From a checkpoint of a small mixture-of-experts model trained on Wikipedia.
Size: 13 layers, width 768, 250M parameters.
Experts: 32 experts in each of 12 layers, 224 SwiGLU neurons an expert, 2 picks a token, a softmax router.
Training: a variant of Muon for the experts, 494M tokens, 7540 steps.
Below are experts of layer 8 (counted from 0) of a mixture-of-experts language model. Rows are named router (the router's row for the expert), gate (a neuron's input weights, with its number), up (a neuron's input weights, with its number), down (a neuron's output weights, with its number) and show model dimensions 736-767. Each number is 128 + 32 x the weight over its row's rms, rounded and kept within 0 to 255. Numbers have three digits each.
Before each expert's rows: "comes after" lists some tokens at least twice as common just before its tokens as in all text; "raises" lists some tokens whose logits its average output raises strongly, later layers aside. This comes from a sample of Wikipedia text that the model never trained on. Tokens count by the router's weight.

# expert 2
comes after: " | ", " ", "; ", ".", "| ", ","
raises: ".", "–", ",", "000", "+", "-"
router:185161180207156162190099073086075125101087128175080138070166105174135126117090130153129169095100
gate0:112143116148108179155117146170108161139112118143096134103119116111150132129089132100097086144188
up0:168133180129123128112098112168121101131053143091160111101040123070085129112115103092187067122162
down0:180117119137100116156126108083090126178183154080082175056086063114117175090102167118177132112154
gate1:113154129125127105137145210110113163187069165091140226081129131092123159123098105138144131091129
up1:098111120153189110155078068136133113164176116160158075151087101110113119177133157163135119087159
down1:134068079087123119136139102140180098136152106122183130192116129049148116158134107106161138128151
gate2:132124155141121098141089151104104077087142053163129070093076120135133149146110044126126210085112
up2:125110102166112154189129144139155180191121108156142108107152152094135102054150114074143068180142
down2:076141110141150161125194161111169162190189144111150089058187135126154124143145214103110127191136
gate3:147168118159115103078055114067132120080118076147098119169098142073169148095110111125169153092185
up3:146110128143110134070100108116114100105156154116140115156168073149168131172171095107154120103133
down3:070082150153082097087157150156100126162077113129155123115125148117087134177125130123106092155106
gate4:127129124068093143172111119123139126169143082150129147157138183058161072124160177101117120111154
up4:126121098167153137151113160075112125137134097127192123137107135107152082169183112134120137145163
down4:196114162169118095207133171108163158132143159117066119090117175120155148105150169079100144083143
gate5:165108120206136092160131105070126087116123123101117150120131131095148105158163139192095115076081
up5:188184123094083128127107088108145097129128179108118131131032114132114164123090155138182104092131
down5:113130150156093155130064128079128144125122136189129129134140139097164141147129092128131170130163
gate6:128093099145070124149138148096129141129154160138190169107145068143155124094114088080081115172119
up6:118133108099118116136114104101121151127177079114087117105127127130189123163114156175118115128159
down6:104116076134149070109104150065137172167185163158105163123164102138164138162111129143124149107103
gate7:118162176149150193112129134129106134146120161097149180178117064130155109076160126118182119087180
up7:155118126153163075148151099142083091145095105113148128128123077125116180170173136123096159103089
down7:100140136136118138090124086154114111150069122170101115132118122137078131114106068138117136069109

# expert 23
comes after: "\n", "0", "1", "6", "3", "2"
raises: "1", "2", "3", "0", "5", "4"
router:133100163149083146135122136141086114098077177139099125123131180115141151074134085138182121137121
gate0:113134131129125026108229164185124143110119127138139113152144145118169143094120098138128083153234
up0:152161135067174127152077124110186172161103112140145127066136126064099212135111102120116140161148
down0:042186114176089110098097100116109119143140102164109080097152138105087167158125074154123102159091
gate1:149135164131167057219099162104136159085146137148125129148157103131085114124139126142083155121109
up1:179131133183125174106086133113137157149130145119120142189101119203151103128111123080088148156162
down1:132127185185147088178137097158184168121094086141152151116104102180160118128110137116187209140138
gate2:109156159065137169173113156119103116103205142181149184142129108099066192175089148140155141148150
up2:108061159158119126095114141165125199114121144148077142175149106116131147140178149112128080070146
down2:154057158159163129182094130141128129163140149106159118111157105174167151159123131150079189160151
gate3:094097175103112113143145116122151119154098122135164149133113134074134166136144153149129098131112
up3:152138114162136152091118154093128121052127156151100097161103168149113127186147067120137108158167
down3:169072149122124161157127153098242151110198109174161139112135135060167100120134133048077156140123
gate4:119176123113071106119137132006115093090138124100120100102157081102138144186104097173126130070148
up4:118159159142153152127146143119097109103155130174153135073140084102131118063130149156148140069133
down4:133123108127093084174154097156144123078122139139072118104160175126216166150093112160214129092076
gate5:165101105125088161126134117136122116051204098120153115067161138092089117108105130098082147120121
up5:149157177139132068120145114123141070171112143118108164059151086115143090090121101167123090083142
down5:126195128170121160110103185092124095128071104161116136145124155163142113083144153111167152135161
gate6:100084117147136142101115140197163127110138146021079132089178031142116133138137133112133180172052
up6:148126096123152130100188087094143187084140141168121146138111142074178108127091061024120070117092
down6:110138101111142132177132094087114156168164143125096124188098070125108130118132115120066077062136
gate7:118103170080149130153044082096078112061192129104114104154097143177123157166179152126165164126206
up7:137120080189110088100124114167156111130138124096144137113070124149121145160127135142107120156099
down7:105129144109121136131102089123219090129098192088098061075118092154111200126134124121097154132097

# expert 9
comes after: "2", "1", "–", "3", "4", "5"
raises: " |", "\n\n", "\n", " | ", ")", "–"
router:186100148110166122120106063068139135101162104129085150113179139149151119133148100074099079098157
gate0:068102115169091115095144179087130122097179125116079145095185156095159144102097130120085087157102
up0:125137118171162103066153108131219132125171110129043139169112121143139147111110136158136110152090
down0:102114153141105183087122167090120066096163110059146128075109089134133150095141111069106154151140
gate1:180146169079158154151082138146123157117135155160163117089189082161129129174122138176228153088116
up1:123152084127110157131124119114076113155177196074078073136118164132069107134138161170118061123159
down1:109123148166167141171107059097146143146129142125106115137160164128129154141175159143137162119122
gate2:190144127197133124172118089122156112133184108125090121070128114121092131159149134094149132136192
up2:151089135166146154131133144115139130174188117071147055151120143155132103155096105115142148150137
down2:073147093141131172124093138087127151102131163157132145159119163078089128102158132071149176176093
gate3:155136140163158151179111171090146179154116094140151078138104129186137093141128146138126136097086
up3:157058186193155134070105147088097117164126135152105094138139191107081094087095125132107110136150
down3:108093147099143099093057128103078128045170180099128139110128116135156170087097152147129143146086
gate4:147106127141173185199202158147105132098169129164125167175129115161180129072106125168109116132149
up4:168173150133153148140130138125133200125096121106066108086167139151202092134144137120147096160144
down4:169119148118092160176123133110091105086120105133147124049166171161166165144116138120110133105108
gate5:124105117091147133236116114146115151149114158153140103097082087115039196178124122106118130208096
up5:153080147136159082108110121155138084150127120103109121172151105102118091131175128128153106085154
down5:128144124174143162125124136159131102108130150126126135192102108182202147113125161192118163115132
gate6:130160114135131139085100147133106123144141164154112165067087138111100096115152090109127131149131
up6:149161114127127106164132129141122066121130123145152053155162127167098096151134119090041096097107
down6:183153158118104144098155118070141113177116134076160129130121096176135139105107125120126108141138
gate7:117145126161093162123111143104142119166131103115113105123140162117124110120172149103116092127229
up7:154134143087119185152158077099130090099121136207160157082141131058054093137156134118075125123135
down7:163143119153139102057129098108152166130124167096092096135135165116073124098171104065137139108178